config = dict(
    n_experts=48,
    experts_per_token=2,
    d_expert=64,
    router_score='softmax',
    routed_scale=1.0,
    balance_loss=0.000772,
    balance_bias=True,
    init_std_router=0.0251,
    norm='rmsnorm',
    norm_eps=1e-06,
    tie_embeddings=False,
    optimizer='adamw',
    beta2=0.95,
    seq_len=1024,
    steps=4839,
)
Below are experts of layer 6 (counted from 0) of a mixture-of-experts language model. Rows are named router (the router's row for the expert), gate (a neuron's input weights, with its number), up (a neuron's input weights, with its number), down (a neuron's output weights, with its number) and show model dimensions 0-127. Each number is 128 + 32 x the weight over its row's rms, rounded and kept within 0 to 255. Numbers have three digits each.
After each expert's rows: "gets" lists some tokens that make up at least twice as much of what it gets as of all text; "comes before" lists some tokens at least twice as common just after its tokens as in all text. This comes from a sample of Wikipedia text that the model never trained on. Tokens count by the router's weight.

# expert 19
router:129176152106172136163093132090090079135099103116161150180072102170089138113150126157157128074096164182116118090086095075169121178142142126162150152161116159171122126163130098090120098114159119119156167131150101102118137051168094177153196150182076130064100095107106162155107080116104134143169137097076103155127155136084173144070148171095168137112107154103162112135164174126096180143128
gate0:132083176103106119162142186141061138178146064147174158119125163090151126084130140149118144120105151135124184077137160117100048165142138125063154129105155062188104121126161117183089111122139108063165085187136192141103114117129126108117121108169188103172150129094118165101152103174088159147109186149166163138114127185123106159113092136149123127110086128126113108181128146143199110106146
up0:145165088135130126239083129135119161214141088132080158162174156173117156089169139127112113124164112150121119123128145086135103140141100190120192118127151126122126157167126160111115108124125131134165118175185135158166164149147193148117086152156129131165141113161143088139132150156127127155101121127155239069127154076110156101160186124152159148166090226113138121114102133147154114136126
down0:084098132148186168141115124118139126161152068090115122084118115164137149146114161107150120163115053144094139148144122109173102176138175085102082042151121106144084158094174147109174121061159123171093116160138171103149154119109095122136160122062077166118105149070106137185094117143117139095145088155151102063131123110113182128105107173129120107141160105122148169088166137120153050168190
gets: "the ", "of ", "for ", "The ", "from ", "at "
comes before: "the ", "first ", "United ", "same ", "University ", "National "

# expert 11
router:131175111094155145139112135093097132164102107165168140155091115158086140124164144146156162100129137161121093065128073107133085142134171136170121198121146127185131102163118109123171090129128058100141135091172144082079159089130101166169143125139111128099097127115109135163136096131116132138148163058094131139170142155067150160092134201079175230131088148102139130161167198124111173163164
gate0:092140141166087132125151113076123055158107085106107104127100102097140127115154128168101146078085127121144076129063147061166124181138168098155175161155184141137090151140095104096141132090167087152133148135097129143101150113171071115040145140168123121110096024119120150222129094138139144159129126138113080117168176097128114148136189137062144157139120118093148105131151091105124121117133
up0:079187128117108194129105062066155094126075095115141133184133107143086108127168095101125133145095097107110162126122165093179124141116148137137135136149182137115118143251089116165086142148149081181122118156111142109122143113125091057106124150107100102127101111145154082111152135137144135100115168100087112130199151120120076136147135134112092138137153076043188133098162122068156167144136
down0:135189162120189123186102134154140143109113110139160141197124121117139180104128110109095096167142164165074167126104111195114221136111131118109101209092121125150094145139101115153075097136111181154115134108204137099130122154100121121157153087159134115169089120156127145079161113124086105131100163059157220131125186135145120116161191105119118116144090112134128140138144080185160144161113
gets: "0 ", "1", "0", "1 ", "2", "3"
comes before: "| ", ".", "–", ",", "; ", "|"

# expert 28
router:095148127081153118179121187096087116156085105162148194141112119121131151129181148154159153106132152172144080130114121144108145141119151118160191156143140198150113091150120121102179106106169119124137146098174088091097136128170108160156141146154070150081098138108103135156082126119099169196200150085084100194159111107117185133084164178104199127119106163071156116164175144101125153139168
gate0:123122109112128087206119144117077181156104154149125222144143132103122109106130133128130145144133097138096091115112124118131146093100114095111151133163155155108077136179158154168132113089190106166133112225150104120124194152102158174147110145112128161107123082167159111121150134153114100171169148159077089152187150180166120155077164197098119143189125135038136153139085114118112125129179
up0:107100162126134108135169144117056177150145164142145142147108102149076155096080157173209134101124100168132116094059134163181133090127172103121101113173166159099074110129147171122122169076193164171128126164110133123145189178061134105144121123141064117140140096175139068103156136105123142152142156111081073142148132160133106126077121164109170104114181082072161128120156079156131119119112
down0:163106143171125137084188055116111103171157144124131095139108118110072095143125098091156096114115175145148167070143101108144218110205182144116100062138110115154148101108124126137089168126198116103160134095140115104138088120161131083051123104134164119130088111110156120055162092084099152139111100092102135078110187130132120137122130100137161065150201176113121095123151109132113112151147
gets: ", ", "The ", "that ", "the ", "which ", "who "
comes before: "he ", "the ", "was ", "is ", "were ", "it "

# expert 13
router:095169109100150152138111132093066125138091079114156164162095118163121149104167140160157154117147143157142152101124079120105124136123161115169119157161127161133127074165125078102169124094148065095166151094182113091086133136145092196178179167127109126077113119077119108147131098135091121155139176080108128153154134112067172172084102192104153191118123150099165114152183214094115180154146
gate0:146167132115138079158153147188151109124122148158105064087143134106116108157154115099081097152121173106161123102089203097143106145147116076151207121110133143122102150098150143093154115171124143175143147119090105089124145112099154062097080149159077170162115206179134160115093162089154164113137086164109190186075090132171132123090150114126185081094145104064116129100148087130140122158114
up0:184073101123109123179148141134141126100151183117173100127120155137140097139115104176187113122114167079166155142117064132068182179114115113102133123185081202111133083120095092117147113151100145129170095113125096087128058141092078128171148187107152107057080125112110112148125130154087094148103204090123101139149085151100163157083091157176118132095139132138111140138120160141154198102107
down0:149130179089111125152062129101149132143145177115172084067157152160099121176189072146101132113153117104107104162120097110122061129087113174086135198162156094167099149149160055147141099120159082147157091068095126163123100131185173100137124159163103118114139109117126131172150162185135148161152109132098102138195155122063147214116087158127152125090107111119175140104090135135114119119147
gets: "| ", "; ", " ", "$", "—; ", "); "
comes before: " ", "0 ", "|", "1", "0", "2"

# expert 31
router:130196167134144154168099136076083096154122084164176129124094104177111135143145124126136122113123154148095146096119124087152112181142128116139180184160122177109116125161088119117137105116145089119165137068168123122117154119182111117145112121158064161127089160088094171133117085111115174125186153097140085110199147129089155175135186196068172223123113152070134119127154184110114147124163
gate0:139145167103111177097134111055112139173065131196087083133133153090139147093111150188140202116133127137116171177114144115094145203105140100133183130130119114228131095153108146137110060101117190066135136103138115120156167130088147129124118139189108180143110158131167119110098135134157168140181121087068099155149197146103119121142161145143113172185133161140132142149114081139133133125152
up0:139120131117090074094107127140164195134171182158113081187143171063101187190118120166130165155066174146137137144140160136109153155106173157153165127117121101140187109120156110139137029072126142094095088079133151076180086131105161104155120153195106109139123101141154173129112126189114108119169096141107124128129162167080125119151134088159105152146133133151119128182147136138179112072111
down0:153153092140179144104161137121184131082170154134030099111103082072122161115110166137147141155074178129108079125148147130112119110105154128171149147076139165104104138119115114126135131152175146115064182089107141132154137094082214109117079128149136110142117175142106117089149108119153119130077107164108116087094214086138122126126096039168104180147113156162095187143150162146108147147113
gets: "- ", " ", ": ", "L ", "United ", "/ "
comes before: "| ", "(", "|", "/ ", "; ", "L"

# expert 47
router:126152125082116122179076165145119086133105079146160102172118124151085124104159153162165143063127172134161063112129089100162082119132160096169179156152128156132089098166128114088147090129123087103141196148132075126087163115162129180172150131145128182120097128127108178154093125105132155146177139071106125124118132116089150139112156219100159190110116143090152109153170197087099174176150
gate0:088124175145148129138133162130130100151160138131178139116084149149157149076177146105102099153091115105114146114100129024063148126125170056125160140169138143154061144137147139106139141076149085127092101141116141120128098140173151125080125186141144123102109075115120156165175105162115146167157140170121172134127095049154174164096180184044129159127098201106164130103146155147157133117148
up0:138139177164171120158158139130131154157167118099115091064107086117034122156120164091135143161026163161097155116125125096136143161174245160090135125112056112166125125142135126126092134116166144101109097139121137137120090148096127160155139123087123153184155185126166151190104100111100063102097166145120115112101103122172129107138117105113056098108139091071145124125098127123094151118127
down0:163109129140093123174122123150116117102133161181163180188143138103104110036122075172161123145178200106158147142090097126100072079134047107105138209132166138099123117123143093119109157117121176149110174096157155127112151075131136127104088141131181205125106153140103146114161151113154142083102073081133121105092103182164129163156179111093088123156146094131147132112120151117068148111151
gets: "\n", " ", "\n\n", "\n  ", "4 ", "5 "
comes before: "- ", "| ", "N ", "votes ", "|---|---|---|", "|---|---|---|---|"

# expert 20
router:148182105096131140155082127106140078142102084180118110150097104117131186095177165129182167106110140144137070104095094104165106164154163136147161221125101137194122087168089090097135128115144073112162153102151116094127172077168126185173116152162111146124093137143123167168103114126130189148152124066109119117147181136156136121176175168123155196129109154139149138123151158087098167166181
gate0:135155078139143130116059107145136078117103136117118124128090096093137113151171155181131136126120146097152155113071115128157108170116109105126171169089089112116111147053053142145065204126085074110101082147154130123113158182170089165168101145165109147138068158115156176142124129111111112126119093135197192115120116092155135139151104151138158138172120119162171208165128160063104153122179
up0:127088113096105114110071123122084133092145114140134133078175156134155091167133157214061193122177126063119164150152093135135159143104114099080121103147158189154118145160100230114047137059138089130132130143148124181091209139150164103172139136103089144163100165150193164117118146179111105139142124146153133108152170131172100121104115152117109162133128163124126113117116155148087118128132
down0:108098176154113152092214168126097089157192162091156186179145126159125148135203097114153176141156145126160176117097122132132182104116074134179103251162164124089133147088142132133152139148119131091104118084130170175135092112103122122103109138089160078156120094114156115141111120189160146112131193140120160165145138163125158144170109098097102131151111073107181121142163134130108145103111
gets: "1", "2", "3", "4", "6", "7"
comes before: ": ", "–", ".", ")", "″", "°"

# expert 24
router:114156159126148124144142151124129103146097098134141138113092118144095126103128154111143145090171146171147085105131100089179119134095137127142112172157139136157081127161128077057174133092127112113131129063120086129132131139155099143165158143174094150085096102126086189156099093162113123144171151131082050123134134120101175183157172212126115172131079152116152136186217186086096165143211
gate0:158099168154088107187124126121140107160154110194185175114150193174188126085138176178138104154130117179087109114149100085169154134031087120123126137083133107126139123182167147125166070157145152111141145083135103113144112202144147110104129180144103121136122088055102111168147106101165113176117140131072076132097125156179193121154087144155134106146098115133149120131149156135125087146161
up0:104178163128115149103110142141130150128135130035115128121136102155186159117146155152177170124103086195044074133090131105125122113124187108112082149111158115131096118219125077148111161162100107120139121113100191138136128069160101125165105103093067124125127108141093142095106075147120119090180101147110100114110119103108109191162092189171077141147133121116128053144105178117135120121178
down0:078118093131159142179117131161080161143127096148102178101149156129183145126136182140117124088081144111145172093084146175144134113124131067139180033099138143152125135107146122177152140079146112124198093174138112162135207100153066107137098089102161100162109175064151102146142140082110186094155133075150133182167183103154151145155162078136132107142137135127125094134085169161109139122117
gets: "\n\n", ". ", "\n", "). ", "\". ", "- "
comes before: "==", "The ", "===", "In ", "He ", "== "

# expert 5
router:120142122113147145129153134067072114148097098183204142156111087164060143099153141144175149076120181140155124085114074119138116137140156094193154149187140148138096083136115134099154117083168126090137168101160122098117157144135106151151145133130098163101076152127112115122082067125101142148130161063081129146128165143128183128120165221082181179143109138089147097183157133131107161151180
gate0:108140145181166196159149181064153122139165108089248153138099183113097151122135130132208167158128103107079169072139177096145138156103111144106098123163086146143068122107133114184175121145143101123135139141135165106135165161119122127101160113133098137078129122108071105115120089119130070119147156100097069098095172141125094114140109126166150119079133091144162179154181125135161134158172
up0:184140208128086154108121159123060096159138117144115105094118123118148150208112105153082110124090119172122134088125118064129154104105140154162151138150120133145176149133170139137084093146088123167168103120163123103117046128115160118104145149132153074129145134126178152113176078145036131156089172159129151106112091202092088195132093107099073151137120150127104092145068143122177128094139
down0:084149105129121079198095092174150075121153137075115163155130151142191140161079168144193123086139111127150154111149105101191108135125191057083150052158182087119088128113139089094116170117124157076145138110145122141152128124104122082095108146083153091125092152131133125122087108130081147176135133125146077151131159084130097159149106076136116149178115048134161145098175138118084166161122
gets: ", ", "), ", "; ", ". ", "and ", "\", "
comes before: "and ", "which ", "but ", "who ", "with ", "including "

# expert 45
router:133174102101157128141103156097107090117125090169160109146086111198095143097129131159131155093098165158160127102101078082151110126118119081184161164187146154149090110184127093041152121128158106113148162096202100098118110102173123123143180176164070135134096172129105171187080121122097128114162155102094133191144140128097148144103144150123165161131070191086146096154160146104112174158139
gate11:054093195090120152140079089092075085114152147161143129124083157128115122122123118128115086115148153145137184102212131166174125093196097100168122133116127134060144134136136100049101173035117104120141108115138047139074107169168156125118096150148116120109154079122182135114128129081097098128133141120130177152159110159091145180111121129133165145077108123165154126126174122102099110154152
up11:090107137154073117155119116150151170131098154089160124116080103141128139119121111138203111181123148089128080156095153150115130195067187140055104115175145093133104147123162120183183178119160174109135123076106199138147174098143059114141102109130066120134109100140094191135071133141132145128161154181167081077127141120160114101116147101108107104171146167072088090129099110120152116088123
down11:111131136140151143152115167128139151105121078137175144160145165144147162153153146169152109109123102167171073128119128122119144179156172078092050191132128145082164172116137121181173117154156123103142165137138103105085109152061064146137051065064109160107115095118105117103089112113168169154190087087110132159111103094142170067143102175131071129124128128157141137045094119141107136155135
gets: "in ", "on ", "In ", "the ", "On ", "during "
comes before: "the ", "and ", "201", "200", "a ", "199"

# expert 0
router:140161112071131112141080161089090106103112098182131125166125117143089121118166129163156181105142186155148108123079117105116090137146119100155136195117114134119117061141135063105164120104142086151142164096179081092078126066132127191200183159151125155087115168143127176169113071125113142158149118128066126153115141154093145118081117200074167150109118151113141111182158144096118163160174
gate0:121125110096165117137111144092131109101142101154122139158179167123144152159113156116134176125117183181156071144105127067131140124087068094123136167160164180190131096179196106131179119083177117164113135044161118094129066111141128121131183121129101095085140139123117139135100080078139122160126132169051117142113143096126126098098159203138156149125124144101151085105189107058128139187138
up0:091167142016123163102149177116091101148073149124132102098101107118104122091144092107134173134126112158072128154080183111075098136100174141118117143110094086109156098130127115089176081138058107104095089178115113103188134147121145155138124119102092167155143125138117096104132173174101137151169182108115128100052049091136142157130152106075121097125151162119087151172163157108170143163128
down0:120107189141133128144126168155142205090128140049056165137108169137161146151100150178100184150143121119151117033118137116103131113090100116121161116153093166145186088184090109123189149024157157095139140123160096081115084135112075143126163148115092091154130117110141085162129087122119114078175115109126104146170114119152138072160134133149116163123115134101149062140126165115084131134126
gets: "3", "2", "8", "4", "5", "6"
comes before: ", ", ") ", "\n", ")", "), ", "–"